Weights of a small mixture-of-experts language model, trained from scratch on English Wikipedia.
Experts: 240 squared ReLU neurons an expert, a softmax router.
Below are experts of layer 3 (counted from 0) of a mixture-of-experts language model. Rows are named router (the router's row for the expert), up (a neuron's input weights, with its number) and show model dimensions 0-95. Each number is 128 + 24 x the weight over its row's rms, rounded and kept within 0 to 255. Numbers have three digits each.
After each expert's rows: a language model's description of what the expert responds to. This comes from a sample of Wikipedia text that the model never trained on.

# expert 5
router:165115118153121080151103119168144144157152110145156097130125120096084139106158128086131133088117121154141150166156124097099173129153108137106123126159097102143114114143116102134124149138181126108122176141107137141154107106134144141113055091107127156124119109094120135118135103150115120120
up0:149104140111132099111156144143170096131139118134132147079141108120145125111116136100129100127094124126106149132096110109120137163157117144178150121132156118118105173090124111096159117084120127080112155098167102113125098100109093169105167124126128165098168156120112084120137131117148153149
up1:152120072138126106093131165124151138158150150114096135141136128143123155147107097182106121131164106121159105149110139076111115155100085079142167136138078117130170130136145114119154161147123125123087120144137149144101108127102118131100159136097111101116092156124124090150106109147161090111
up2:139107180133120120114156129148145124126131114131136098130100138111112137091123126144103152087132105130074139150111152113134112142103197108121131108126144134095146142106137123115158151131100104151080140101137143127098103149125109137097104108103084117109124145097104077180075095136100123125
up3:099123114142123136166109106064102151118144120141140130152139157128122163113171144143103132169149123122146131126151116153104158093142124126114151114129112147107150148108098179077142142132147142115146080136101151156096097126117121113097141138147122125133130164131097106112109173121185091126
up4:144122144124130074094168135129074131108115168103171134082143095125132144136162101161056162163120143107139129136095145152119128128122132110182149121131083112129125109130144134184124127139093144134122137139124134132129117141154125138113112173143136128118155148158115117110101102135128132096
up5:176145064128143109113125156090160163143127136121159130116090142177145172093159169130128111153088193112125135169179122142118117105150100189120125148093147117139118150112133154118103120111150153139132127111134136167127108094152137133122164165144132121160100093155135111106117118134108162136
up6:119121113140144107087162128132112141133089104155130098135134105112128141116112101114120086087137112103087151153142081096110151125110129122115161135125149140135119142151101175149128130100103144144114123130136124147131149127095085112088082173113118150112133140147172104175137133137153096136
up7:075138111124145158168146164142093145122115123162137069132169129165140098088166087118069155133143125171093110133109140163109153154111128125128171139104105132136137169162104145129118110105165148171099118169129154106135153148126135168137124166162159140167124142160125106089164149092112111129
up8:121150151103141149125127151112105102123128113126126121130137100128132086179191145148144118135131070141128103111155060132172119145083131126132161129172119140133105093149106156057184126095092113147127151152140134114130140114108097173131167140128134170137149109139152122123094121124140125107
up9:104109067116122165140158164135170136130099122104119121136134081101197139142129143154141144144137131157111148134128142156130197128126125151137117097146139130192100113101116128111139150182114126150108121124118119112142119157118103123112089116116124184072127134132125091105164120082111118171
up10:167097119072128141131107161108147133172130102136123127108102129092143119144109115092125123103123181140131142138143148098133122119161170109096161111085149132130139175145142165143151142145136100151139124091071154102123122105140142118189107156107132164169160138121114122134109111131126147139
up11:155107128132133115171131098101117197106153117143162120097128164150128094118169143127125142152072167092113126173092140072131127129101126104080143126088105112161146154100119137119159140167123121111133113159119146101126119112105115146115126171176130132131101140134110130095127096139146124141
up12:171176134059122128114088070094155155145143170111153151131136168149093125109103163134132115106119144087156097120129136168118113144149118123122137099148131111134109149151096138101119124150155104158116156084130114136147138143089124112122100109134161136116134152128180135134121099147105098117
up13:104141174136094139079156146125141119105146144138090150104167134127123156124076140119166134123095112157131153165119146162119171142127121191133133157103091132167105130157119105149152086110169120127158150167130117111144134066140153151132069178095127155122157121140115117075123131153161129145
up14:120143121121106137089119147112107105117087085121070117134120131098143101091122107140151126152112071147106115178166127072143092104108092173113112158105121124147113124102114103096158139084144123151159155130111154095104110118136114102180104149138093124158126115130095096097130128110077127087
up15:142117123145129106148136080136117157109123131080135148175123128137110087139162125146089075118116148134093106137167083137150168149100104131142073114119109115154105087150146102112133137132135108125125119127132113135156191131133171127152153147155155131140131164099113118090130114154122097116
up16:121100082143111145123077157127095102133083115126110153098154068134111146170170128096085099110104118137093140149122187106112107112126144138125118149136126113140110104069129106127108112162125113155101139104122117111120116092154135105105136119095142123135129124059130104100132110114175144124
up17:182156164124113125154142134149148089130111084126118129122109155118114125095113161165126140108148144099115197141164188122099160106140111149134133130102159123088138117106142161155110116148113095151106143139117142089091141153144143135095112118125128122090157109143129130153140092141124130116
up18:127132129181120114148156132123126133105127132090120107126166121138134141109150132102136151147166123154163152139131145093152104158125074143120100141108115118123107144112095133140113139100122204061107152120120170113150093127107149117107134151133107138120118141104165160138124079126118159141
up19:123136135135155070112118147126096087114100156124088132123086163140194143154158142166138113129083152100140166113114144121120116130137146134156096144122089085176146104147177136172114126101124141108127112131134104159153139079114105131134159122129142110146147150116142113128125103132114094115
up20:117146131137130086130167095090105189147127094133150118140125146157144095125136095160119142128150171130081120106128116119081143127141147117116142139109122159144132121090127115124108136170137128170132127116127103126144133146095141116133136156160120183117128146094133167123133113140101110143
up21:143119108176103136146145135113121128161151102135113139100145127140122116113113133126139131160146107108133085140090115137132115159078112148110137131125146142189115132132109152101098150147143138121122116146119098151152127189163081118145100145156090085139154130076083124151121163175123115134
En-dashes in score and year ranges (6–2, 2003–2004) and capital letters inside acronyms and codes such as NDB, KASA, VF-17.

# expert 13
router:126110112176122120082138114145068168137139150143128113132114159116124099140140118132125175083090126129106138113099116136114168123105142172130129086123097150113121113132147079100126166113169102125146144132172105162149109201136125108093112152145099125173123100149151142138115149123135106083
up0:084110184129169097095116107179160153118154105092114166152128094140128125121128144105140101121120129135115126155152170160139135143141107143154133150153156187099175119129141116151170158122144135133132140080121138127107132102154136099135111142112104168105132140134140109199095150127152077152
up1:114090176110149197127067130080117165142104121126124117097162080140137107136131147113117097108106133141133101105132080107157100125097117133135155109166155125126082139128111136140106170146116138105131106139131112119121117106134162117113124137153119108149130117119087151111148142137130171137
up2:137115144159107129111156086105101149123148092113168154092132170173152144124132140156149149139123145120111130161107134134125135170152160139140182132109120147161143141116180098131122130164106101163140138113111134169111114113153082109107130101124120153156165190111124118177129197120107135196
up3:130091149112098116145127106184171102122158106164103135131145128127106085150153138118132131165111119102140108046099115146150150132117135078147184119098157095135129110112105136137136154124115141087138130168151133150113112170111142148129145137126113102133092143101072110138062098146164172114
up4:118128157108066124095096101108109121107102138117079130140109107144152142107151130135085097160118129109075126156136119166117154078157120147158112119143121141125111090119152140111140120132096141119117119123148100127139139147153162102141140078110135140090119170148110143100145106121168156126
up5:103060152151116132124109130137103171133164172101150131166161132111132123123123124101113141146119104166074107151165131127202095124157102107120121148116119080162150127146121144133122099131134119132100147156145174117124114172120133131149129158090110120128116148116108094173162132141143116142
up6:166133114175118108130137130145075109156136147131111176134140134097131123156131177161085063131120123151085119099107112125120123144124125110130122132123127111159138163123153143127098162129127128125124173154145113144102126128152099129073118132163138175206116126134178142106125088138154133152
up7:140116127146137113138129149152127115085089116097156163140116143156126091106142100136127173158159122123140183140111143085127065140108122120086166162087130142096121102109115135144112126141158116122177087136124138123129137127133145071119151133116122119188133142115144126147153129154090168136
up8:051128161144085148100173092162086127124115092144094099166177084119126156136153099153101120112123126147100108114123081095145134114108169112163148137157134086111099141168133145142131130124084133129112126133164120139111139145128094139171134152120173111077110153088107119144105142133102148119
up9:152132141112131154154191147141132149111113113117095129122105152160156194122134133106162105148170133090096157139131148142154139135045133140109125116091144146157154115159158155131144105131128124135156118166125135112162075091161167148121128146134124094143166105120098130099132098134136119128
up10:111103131086138173111154148103129130110148196133081105143135111171134153143137132083130134121076140170101164125087120117113129133131137122162150133114120156101116160120124125139114171139150145140174095105120140168119147167119115158125135100170112127133143124178115138105129112112144104130
up11:108109132128125135120163115111095142102105184109172109125165118116112155136055152099159095139117179134151108169089097097123152136094159132136141159161124127102099084129153111135184144116093132121129149115151129090119118114158127131089149131139093158101153082126140123151093139166117141152
up12:160086154142119053135108120137131142119145114153090140126084142124101149119110139153104117137108136103093098117150128113137095131128123183112081142145136146145156125106116138104137128119128083145148136134144146144124095123130103098112081105165136146137133113147145130118135110128144143120
up13:125086110136158136113165120107123189115152140148150149138154133105118147078097083096169146160133103136121139138106167118184129112088107168151139106100096109124097125148104099160108141099116094121113139166113127118129141145152146148076101145122102141160142119149113158113160188106116154148
up14:120147146132099128157127143120119095104118141151114122135107127146133098121159145075153129136136129090133086112074155150126171114115136128114134119138120128099157177093162152092081122123170173108160129136135099135109176119105153154121143092097121164158158123129168116105117126112167118099
up15:129142102124124100163138198110119112144188054116128117143136134131136167105133147093128125127132107174131144101133125174128152117109138144146098162104123113101110110103154128137115142111099124075163136127110123095128103095139101157147107139107097096100102092083108149166143142135173111105
up16:133127124106104167162132107132122078110135114130105126132105188151127101135185121139146171128120159106145130147151129134100083122135100164117138160098129151096180139121130100136107164101119117164112184097137087130090136108113153169118136123123157130112116126128141157100116140179160152122
up17:104136146131161147164144097122142124115123121103146183149149150118159111117109132120124113118116090119151136140147121109126146117140110133071148110104100130111058116075092101089122103155127136110136105106093130177148097130110121085155115103130163098114101128114146107120142113151126140118
up18:114130125125097149100114130144141101146134125150127130160100124144136153145144131148105103144134165137127137128115126123140131134186134090108127125176124135171150139109156088144128139117140154111131089126109142160119147106139101128085108131162154120123193157132148131099143109106090068115
up19:121137089163123098131147144149068134120120124135073131128106108134186099113131158128126139128128111105156096077114118109105167119158146122153105141153130106148172128150160139149135124141126129119125173155167130124097142130108130083125119130140176086129085098125154129159103103153161173115
up20:130160120128158151138114113111113178076143136128122134110122123093159156113135112123093135159111120145132133165202183119182122090160127095167151133108114067126155119166118106130135128133110142174135118130130139125114070130139112136124166119135142137148129124202127173162142147135167096137
up21:171124157114111091132135115117104106146118135150105131106138093099135120141111149125098145116181138094155149125081153161115147177123132143125124098146144097156132136142156138165158149136152141122160140138118105089141143124110090168191151144113117138131140142113166098135112121139142093100
Pipe and semicolon separators between cells after numbers or header words in data tables, such as Seats, Aug, 100.00.

# expert 0
router:139134183171140095161068110152116134119126141182150130148119160140113145136116121111165139102138123111162118128114128122121128130146110158120090116178112103093125096179146111138099134123150119107128104169134115115155163161130114139119132121150130120173128124141154135145102111128141112156
up0:066128186131118160165090124125142152092159135145130098112104142160152125139105154128144115141126152143118129113144096165114095125120119131126092161119077085083115165101112138173122184139155148143142140156117132121113130138143150100109152095121112126146140153141110086126118086100149158120
up1:143141122131132068123090116142129124122163130160180133123122122147114116123114128144109084123098088122082163122114133132186099161175168119127135160140149111127128137148143109171139163123098159125127132100139184134122113119158139105121132124170094116133128180099126187123154131123127131122
up2:145130111133148117101107112112129117162112128097135121125132129144112112110164112124139124134143141121112130173123163117112107094128130117147113128142116199151132123142146156101118089127135093081136111128153173166100164163162112142137095111092153134072107151141132124115136118131140119136
up3:130129174154154171139152100148081156109130117159144109118176105141178140115122118119112102153107062120117104159091140116099151166139141135131130125116124114128126121175112142151194119127155173116103124168124124106109101148143120140125142080128163124146138127148144163120123132130117133147
up4:121094136111122112125098120132157122078153098118137135162155151109166143107150115155099118130087162139133100134112116130146113160110082123180134104104166125122133106147095115143144144164106117148149133115134103105122133154111152115141104148115148103147142124123110146114149126104128117155
up5:140159120132067142139144104079145088165102144142115124139128121136128158092162120129121129101129098124144107149130121120140129118130094150153118116135143145164133158140117150107162116099145133097128127130112106122153160164088055121160136132106170119105165143106109133158108156122110126132
up6:120144111109078143162117106116150128110147160110078153134178124126147161186126122140115172171123094114123159109167114093110089108167093091118123093111173101124107095130158111088142150153115131127110105134141105156169114131080127140161136101150121151158160158070171154124098121133127151130
up7:152124128150128144130134084116178156110094112151106164119178147146120131150078167102093149124132163109122114135126141084136130084145169136119095148099149148119130104129063137149105112112116159140152104172106131134109121113134130092134161144109155116128124134140094132140092094102145192104
up8:159146142139096117088085132138118114124139119159154126132134184156086162170126121119141113099161088178135131120183171124131130111098148129114154111089135126073094140156118123121146126168151096146123146134161156113113100127104146149131113110135135084133154123126137128104140159150097116132
up9:124133174153111083138146126159088146132127128146137122131103154103115075149136139149102117127096098093123128105105112132139137112112127116123085089128110103151120087123170087108123148137169120133122147200137181114138142071135134106132151116143175123102132155105148105134152156115158106149
up10:080108144138093138175111168164093138114140133111122092157095109109144116087120168127100132115128124150119113104148104101087193119171153098117146080136110097137102156105146118154147124157107129139103111120138129105184146120161131102148135135138098159134129141127184142106093100122125145149
up11:135108118111080117155119123100088129105134145144143135145142123129122104143141112131146141141139109125134113111099128127138129065161105166153130139172104113155123143153180095152138140199146097087100085125130131125093155127158145086128151117127127144106134135123137145115123129167135170119
up12:118150113110166115121115127145110101118099105147102134116148126160082083182098143159145086088108108167154113129146135087131109142116144193108152138122111119106114119123156174113123113120116096151106135148107098114145110096133138118126148180100142133124164130157153122121143136138114111110
up13:139117107112106133090168098098141166157128143162081107112112168169171131143114149118124122145135099143123116138144107115103145123097140110136131150129095113151177120179140116115139152120073111134132136142143103172141135120130148163105167074085112149131149134092069166133125080103150145119
up14:107162151129149118119119157137139142102110105141125143168085105139160134125095128165140145118123098145136114128090141156121138154109073143112136142122069101109112118141139118097100121144151118124112108144048082093135154105112150104107162173136132125122160162121072129109197149129088132145
up15:126110110164140130124104159121098100171119100088133176138129083091137112131099096094173155085132136121133127119173105127130132123105118104124122115110114140150132120108105102129106103135160120142116111104144124131113133147101102110124135154114159172058126111135117112169135148170125155086
up16:118069131110126157112110158093183108142175115123118138115087066118132118107089140134087141103121117143125123103142136098097126105113091165107125076118126104106137117120104124111096149135127149130173104116170129150168132118114140164114119133140089110107132125113110106161131140142110166134
up17:104122091120141164130127133090099144074172090148156091148172116162152150134152107156099168119123081099151149135109090119132138153134146135121150169118125088132153119109175143129166124132136098129144151155112116132165126139181118151125109141149115149120120124123132146159162113109135104124
up18:087130126125153111156121156115131123136128131116156139111139096140156164067096127161121132154121123121131116132152152133133105142105134122109069123127087115114123164138108164118095120108111137189109112155105132125164127141128126135103112132176091102125102142082109163132110158152124147147
up19:119144130153152128125142099150135157097115127131127112099133104164129102110153129126106076160158160140141123127133153126152129130140151100116162123131105084121103135176142119106132108128162110116092115103100154076122106118120112140116147112165141149107148144112128114123154097170159122073
up20:108158124113107173144122124070163127142127113126114141138136121119087159126120174128155123154154153147076130147155119094122138150100116132129171136115160151138152160142110154141120143147153151135134100131106090094154150174074115154146117160139091131122140150133064100150132129169094116095
up21:134109127150148144139182151101093142105118137167143126164139158168151147125166080093132143141165085086149119114119152157120134140109139154115173121134104121183126142125125095118094127120107153121129101087133120113099125105106104127110125117144102105122104135136111161078116151141149095105
Digit and number pieces inside long identifiers, years and codes, such as DTXSID numbers, S.I. 2007/1615, and radio frequencies like 860.

# expert 41
router:134144133131109113141126120133121135144110129134101110106160124116118136099191111131183139124064140142116139132112119155164135164098163163115129093148123151104092109113154112096107124111151098123161148134148103127138123165162120103114100203142114135124134112131168122136099101159100137139
up0:131149132117147113085127091133109120162126112172126170120097177086106154110170121127120132124145122108142142102119119141098145113116168106123161102121104128099072164136124144102080126111126168145105073139162109120136144127135143103104132149114158146119109118110118126135112145159098143126
up1:124133111177104117160168141169112125160130103089126156087142142122133124146154119138093125144102127129125160144100120076090130146144167157133171126119156139141142119177120154150125165126134146119127151149123133178168153161151143079092145142096136096116114169152157159166120178136136145160
up2:119124086119132194113126127129158128135125140129144148127150202124172114119144118106154119113175181116166149089137134094133107101106135150126118126086131103103153134135092182146153116111111140146118121138153155169134123134139132123090117138171136118139131100146142079127127079149156167132
up3:121136140167155132142124151169132112105120130077134106114176104166103113105120095113135131146165083133093137115110099136111141138119118171096101156115121102079153086128103109106066134097129115123158143163139161119124126095123130110119122112168120086089141146128139131127162101114135124117
up4:138151144160146128145172160115141107147150071094155160106147131125131130135136152117134145139181142147147098121112105143100136150139188143145141161135126139130116140118128149141162111150133114079146137142151161129165111150142152085116144136099147150119090172163160143168145135184135157131
up5:131118087097116104160122122076123131134156147143147154135120120093110107129147153118161059134147129128146141123146133103141093138120170145132089167099169052102156086105130128094144137095101123094099143145117104119163122143100100125103140121128106137147149126112126079106102111137135126093
up6:116166104144148164135121129123179077110169101131126127126112130128132111147126112111153108179118150120156119144118106146067120120114106076113139110147109144163128129116092133117145123090152102119120103141125133127110101163120105101154106097120074108147076156119102127116139127161135152139
up7:133133135124108117100169095144165073150128120175155138151169107113138162143125108150174133130130142132127127135111131156126118112085141154116119134142147104124104151123096123096138143124107157142118163182121118101150118131092134125153143124102127173158104110099099075132116081127146123138
up8:161113119118089092150137137140148159102128102111098154155108141139104090117127143132123147172138141115079131142137140077104125133119150152146128114124099113101118096172144149096139072120129165124114117119114143076130109134100119149153127135133088136148129128140121155111131127111160086110
up9:145125096103154141129107140098175085183117097111105110119058125063160084094119122114145136147104123132118161179173082108150122126132136131119141117148127114153135139106097130112081122138136135148093155195136135175144135085150145153133112152119089146110111132167113135120107161147152113131
up10:145072111127122096085124107125141117102144103147098133118123081131163145101145119147164133105137130132124116154124141157141154138099180132109104138150066169124122103165134189142119154139170103165086138121084155122101131120132135132109133130141098116099107155116149103174152122128165099106
up11:097124104138179115179148145091185108105113130085181129176143122110120104126113111145129094142144152083137133112106183148129150083111148144117088170106136155115125099172127105132129167120140160089122109081121103137142078106132128127141129140137098129152100105130122127152117117162133149140
up12:112157131099153114129163119143146137119153128168113124152123073117124155148132092085128093093128161167131083166136115102087151140123094080136141138151099123108112124136137110145151114103105162160121169105130126074126113157143129123133082140166136163140122132132136158131114118143121099114
up13:139148154109101149106120135149121115162153120090125109109143082106173109132142113174110123117133167154114103105151115142119126103087135097119104097126155116138121179120106138103103157101132143135119111094126144098119122102158144134086099181083115079114127104108131121087077125110100096147
up14:144121161144087107110132109128166139167132142138153097081101109162117134139148096120114167139109147110133128102157136113144104107136158130128121164160117147131129139140159158144169093157110094145119137120137144111150111082167146109136129091167117161148113134114136140125126173150153109127
up15:118132089101122167124103115143128100161135121124131139128147155141127141119159138167162157086123164149143125151122131142135109157103147082112128161113100136170137127152153133120116156134145176133104119119089160135108105142107150135119159138124148153134147160097122175110125078132125139148
up16:098097161098086159103137122125118147126106141118108118155173109119110104132142117131147106140131120143173135146156116092139083154110150125130111103128152111145099133126147117127138127128104160107086112134093092103111127119127103097151095148101173115160136154106103128094132105127124082152
up17:095150127130127114110139106115096130148115113125082148172167109163125122126107113178119105083145111091079132134136135096094137140113123112116173065154124128145175126159091104134131124117175109102151131169139152146113112096137123120142112133167105103102134131153155134120163098128127147125
up18:128160110141081121106173110114108152152119126118136140157126125117112113119107149121192137133105099115114136136138125101115091155108155072117124138115088129119137119122103124175111121154126160156154185079147096125143085142111118130127131102097153145113115101147099081072117159133094110126
up19:067152149122103110151168129106129119140109116121111126149120116105112146188120118138111131132114083119132167151154159138153160142097094160126123121159164123140120134119123087114158107129120110099108112137153136141144110138099122158144138136127087152077138188126174137100132157108084121154
up20:145083143089161142106120100090110140118087106123103156119168108163184107161140118137134106127108171131138070148150136124142160112080164138152129139114140099125169121120127102134108063106129143136109124156147144100113107119076124168163114153147129080080100121113135108132111138125126119165
up21:116090121142113120088131136117137128108172114191085140127101142122129127104100144119111100131127104138143200088106138123139103127122100122094110145117137117142143105137096104130141130140126150089119134149179170155164100109130150128141147116142117143135095134110162142137129123109124119150
Pipe characters separating cells in wiki tables, especially after numbers or names in sports stats, cast lists and results.

# expert 63
router:110151151165106136140140167161146161144138101144160096103080124098115110121125111107107105123135126099105112131154075105154131140141098119123106136169157131120110100124107107126164111143143101140100136154112141148121135141089153114164101085108150134128136105145107109137142108144145120115
up0:139095147158101138099098130132106091135133152124133143150142143197097118124118130149136151149102113142117096161147151147125167110113162176092158139142117116139114152130189151134169140144153093139137093136097090142109144142144110116137151138155140069094155107118067115174164164105112133107
up1:142141131133152141150118121120128136138172112095107137126116126108168117152157091159134113080098111102144143129103134126095141102098149136158141171151130128098133134154116184125147130141138102125155108106113158123080169122083114094107142108111157106137171120119104131075113133091116078115
up2:160140124104125124122117114110095140156130082145136134116124110095097186126145117137114122096130112134156138162115148124098128102109127031124090116138168104146127100151128131161169138075097106142123126128151102129104155128140150139102110089113165102131144128124129130136122104106105108122
up3:107149143088115123110141115127147150108097119175075072125121102129109142156146113142094127139105099117119127100169157103145094101146154123131125140117099122115112171180141147096108164160142157148142114110135130108133112161099101084110127143139138090137149101119118101121116125086149123170
up4:085154164102137122112113094141134123142083115122149121127116104162084099115102145148102129072127153082154095140117123139148120161063133133138157168139118127150141161107148166097138154144100137114120156126114105104131109108111111117130154159160133137153114119109160106107145152124105144152
up5:129139159126146089126144154138174162133098182130141163119127109119131133152117108126099116132150088098097123150165169127107124117148082090141154121136180133081159147166122134162151101132106095165098135118117140129086152143075083136107154139125139129115116144141116070140140106110138103149
up6:111129194133139125137164133100163176104102128141136176140118120101106158154122108113157121149161103086102124140142132133133119089120095113142129087140117093075123183093096131138120086135100110133084124134127164119120115118096083140152132150146108140075129161131142097128102150149150108113
up7:152169119150131101147112095107095123124199117136148097126094140159120132148123107134117137119078184101139145121136115104134127120155154143151072116149120134096115138111145111097110148195119103148114128113126114099105082119133124149158138115133104122144145137078144106181075161091156098137
up8:145142101141162138139141125143149105106114162099104129065159153172145183144149098121116128113132135127114169126160130149141131172140122138101134102154131122114125168143129130135165108154160164153098095150105116126101157142139147119139121128130158134112137151149120130116124131129137118182
up9:129137071123107123128118118095136107106134099102124118125162128138155150136090073092187089162119114144136119140110171155158120124124128124131141152172131125146131131155150072132140133068121137108154099111122085152093129145149126107127117085156132118145108120095087119158154137110098158106
up10:152127126131197121150118165141155170156111161162168165110155161118154133099137070134125080107146143121112117130124105120099126112120153128082131161120082164163136134153121137107144117141141174115151086136093111124076134147123151100133142105134161141120148141155173152125096153123129124146
up11:119126136100157085169137126115166143116117150149097139144136114090080103122101120069094106125128109135150159157106121120154095100106108133141118081155156113165137140144101159109148150133137145146147135155165116120084149120087129132118131121133120132099136124123143143122112141153140109132
up12:132146164116099109105106125084173109088145112122125107167102117171114076148109148167150118118156093110121110138155135107133097154127142175147142114128103109182149108165103132088158131120177149161109134108144118140103091142131156139144112125123116124133090110110127114073100105119117142128
up13:133125146152152103111117100098126145113107139162136093101171096114107122140148132162140161139133155131087103100110143128154093147118125116093129169139164142090124155105168118158148099106116120147141125098136155143105148127128083145148161123168142129105152092166149162145131129129133146125
up14:098153150115094121120115111167091115150131125153122124133113127121156133126126117124152148125162134119123132119153115154153110111087126114107133123083066138151113124105128119129124122150105162126103088130118132125193153122129121095121121133153159130113143121135102097164062141189113168123
up15:132107141140120128127162096146147129123142179103106116105167153098124128091100129128175153141148119103145095132126156140144133154115131149170143106135108099153122139088134116167144149102087118151146147172166122094143119169129124113122079101151117152113099102096110116153136141143123089073
up16:142195138137148129132104126138150116130120142098123158121155090144144149158138139170159179141164124137119153105106118112130105113125114112182110090152160119164119100166137068161144131146131111141162097104156105108116086135119135118130150092160122168177110146126137146117142118109100131128
up17:103121120090131120129190141110127111154119135149125138112102129159156136117140139111100138157184140121171105125110085101158105121098102148104112178101133119141156152100158135089143128151089147120119160076103117145116160180128097091145170134095106094104125151129130089119128166160146141137
up18:087138139159156140146151148126091134197130119125150165123119140144113092154095151113131121114157125136105130173132128095166104094134149161115081112130132111188148128143129148133167161116103138143142111136124104105134090097125151157140158122142165109094149134118104093102148142136121151155
up19:151108093103097120154108153123118077107135127107125180150126158104144144155120109172142155125109092132108155107167135092128150121120124099128114158122120130130133109123158137154153136118136095143170103128134123185099127146151158078108115131168075146090149104169169107137155122136147149146
up20:161116096172097110096182120095107115127117117136144123119146105163123138141119134122153109127107132135095120129072099097151166145124099107147109100125139131114131152155144110106122097110113105130159115131117112114134172089091131129151109125124151113098135100138157090085112107113144124121
up21:115131129119141142188112132124137108144117146160143147115124103083179103119106126120112144124139137142098162148098120132166183103150105187128146136078172132131138127139118102118110143139139123125139109103138057152157181149138098137118136157128121084130131135156117088123149125108109147109
First capital letter or word piece at the start of a line, heading or parenthesis, such as ===Pet(rolul), See also, Ind(ucted), Distribution.

# expert 7
router:144120158179132117141117125133110129151136136111116114137119130133140125130153106086134125146112121153113143148130137117152133156143115152116097079109081127075116108124112142093101091109106095111125114132144106121132134189119138140096099123135137112215158100163123122170156074130163089132
up0:134077163134133168124102099102136133121063142154104143155160099116074126123110127123137116125102137147143117137063136129087118133115198146112157143098148155143133119129138139115135095103164125163158146129109128079121151132128099155157111110095111128111125156126162126175146151116134153117
up1:121183203138159154100133171118104106140129084095166119134148124062074128143150100077084098103167147133090153132136133138096138132118150144111139117101144108142137110120145131104081119147085154110119086146135123131146163123160106107130121165136098153101138125102135116097122116127139152084
up2:158127160161095132187139131171136117120139159127118111107133138114153099135098119159142119137131134140106136126094137116154142107141146125128127087106077130138130161081163107143096113124122145081150135134148140101108133101169114168124102158166102149145145140098156081102124078117150157153
up3:160137106118136137140174149092100149104140082151128152103126170097164129118131114124090128114119096164122121123137097137162193132066158104154113118096141083155113108150135162137122106134131108151123107129111115114093092123110086159110136138150138106135083110120120178101114127100101113140
up4:161156167130129141056098177130122122147107104158069141111135126103124149145142133150122105160114100115113150149139093127141115146117104112093145134108151087122112131105065130173145122132113120159090107134115169130094134120113147100126148147118136126128144122114102085145117086103132136127
up5:134118144108119145127179127100171116137148119147125124140146134097115117109120131088133154102103107097104173158202137125153124083124089092144116183111130136117101128134105116143127160105103143090117075137118105090122126152074115101093143126148113170129155125127114122116143146071125097166
up6:096164144144097144111153096125137113149151096100178089103148175153124140135060136138148140127135104156132133096146135139119146142123096172122139133142132111132143134147139102101145158113167155145172149140134146149124107148143122089099105172164140110100164117154149092155137116129151114128
up7:135114132135106131132141140140162132123072137103091111089132124158123127108100116123156171145144114153140114110106105115130111103143135081079130125096114123136161113166148146102124136085120177170075113106143149110131091149170131131079121118150135052142171142070143128105114163145095091148
up8:145135133112134162115102159130130158074111121145105127101155148158118127101133111146102115127114113151151129129175177160111125125157154084121104116141115100133099110149109119098152124125104144103138159152120112105139152162133127094112114141112094100115082163099092130101116117143152185087
up9:118119116096165138140098142105148127099182130116083131115139143120148113102108152105151157081155153118125138187148127100139106154144156111148142152128130118123122146151107123142116097138095097116092118103101137090129126101099095110130156153128113136144117089129140117107080135125178131133
up10:138155151132164182094110146109087117109102148105128134153077133120127146098096123150143123121167133188153158136137103085104118113103141120101137172159167100118149088175136139097129097134171141101112125115093150142111127077105154148087125108136183155076118133138163107122116125130119125116
up11:127129114120140133102120138122131118140140127105137099181099123190144106137126158103106142098105112146125142140133139119112121151099085150134151123119100133088105116147140171144152129119148129121103127093144187130125140134180085130119121127181127156088138121090159127149117116127135114174
up12:143096115146100117125155144104161115117104107121101168118122149116089135103099165125107156112152086164128111098166151150124115128126107184128131134142165146167106090104073181122150122107073124123138117115140130135099096127127111159104131137131154066122171103127133025110165135128134124160
up13:140117120127105111133163142049162125095134134138073146113134139135095174126146122122172088160146111125113156131124132149120141126137050154140116127123107141117122112132120103113142139110136161117072134115159120102104155129128160160169154099143109118136150131092149124070105138145156130117
up14:135118122175130109108123106121159175131124111118139097133125074148152119087093079090131135112139155115138168128142136138149112123094111118157141136122143142152111101104146125129129150097130108108133108111159129138151121107125107108122160140122088148132141137106120112157174165123132098110
up15:141094134130093124115134139155102116120108140128088143157121146131124159174177124143161138156068139118115098164180073107148136136134147129124151116122105147146115151092149115108121158109120137130146131121113169112148171093154143102131131129161120166177153116117123153141142113098116122124
up16:177116140113157131100144088135123128116131088132126114146087139124168143132075167127115126104112071161137084154099162103128141114138160144118133160136172154117130139147157140166154115136130122177102098116140084127122127127181153126133135110151063127141100111143074130153084130174137098156
up17:135103115111132120162141129162100150108132127156126128132130128147139132171124156113141118131127175120131110133130137159148150100131132082116108113117113098109086131106148139128121132131157141143131105152185121128129102158174100153129124136070127124147154125106173103098110148123144125139
up18:142179125122115172127155141109115168122141130170154100113141122085119148115152163170174142147148106146147128089106141140146112151152132098119120123112058102118092112088108151168111146101116116160125117112132110135113130154127110152139155115137115108080116104148185127161100107157115143122
up19:120143116054131079091157107097117113116159116107079083173165118131139113135168143135124119141135148116126125136141159171129129135139159110136103098120102146149107130098139124123143104156100114086146101147127115169137169099078133135120136150061114139124079155138114123084158112126121098065
up20:129153134152200128155128119142118149130130127091092105144120115107120173137162119094149102151093113127118170125131138161112151112092139147145171133124079128164131181104146139127160170111158104132099120098121084144111125102123148090134110154131160131120118135164109133099122153129124096142
up21:151064139112141117140082127133112143126096128193106098141078128144149108130155127133098192130126124138150141127131126102154125131192119105130147112170123101103119139108111116141119127115155136127133115106144085123150149105111128131111183082100096055176134129077117132086119177131116146104
Separators right after a name or entry in lists and tables, such as a pipe, dash or comma after a person or team name.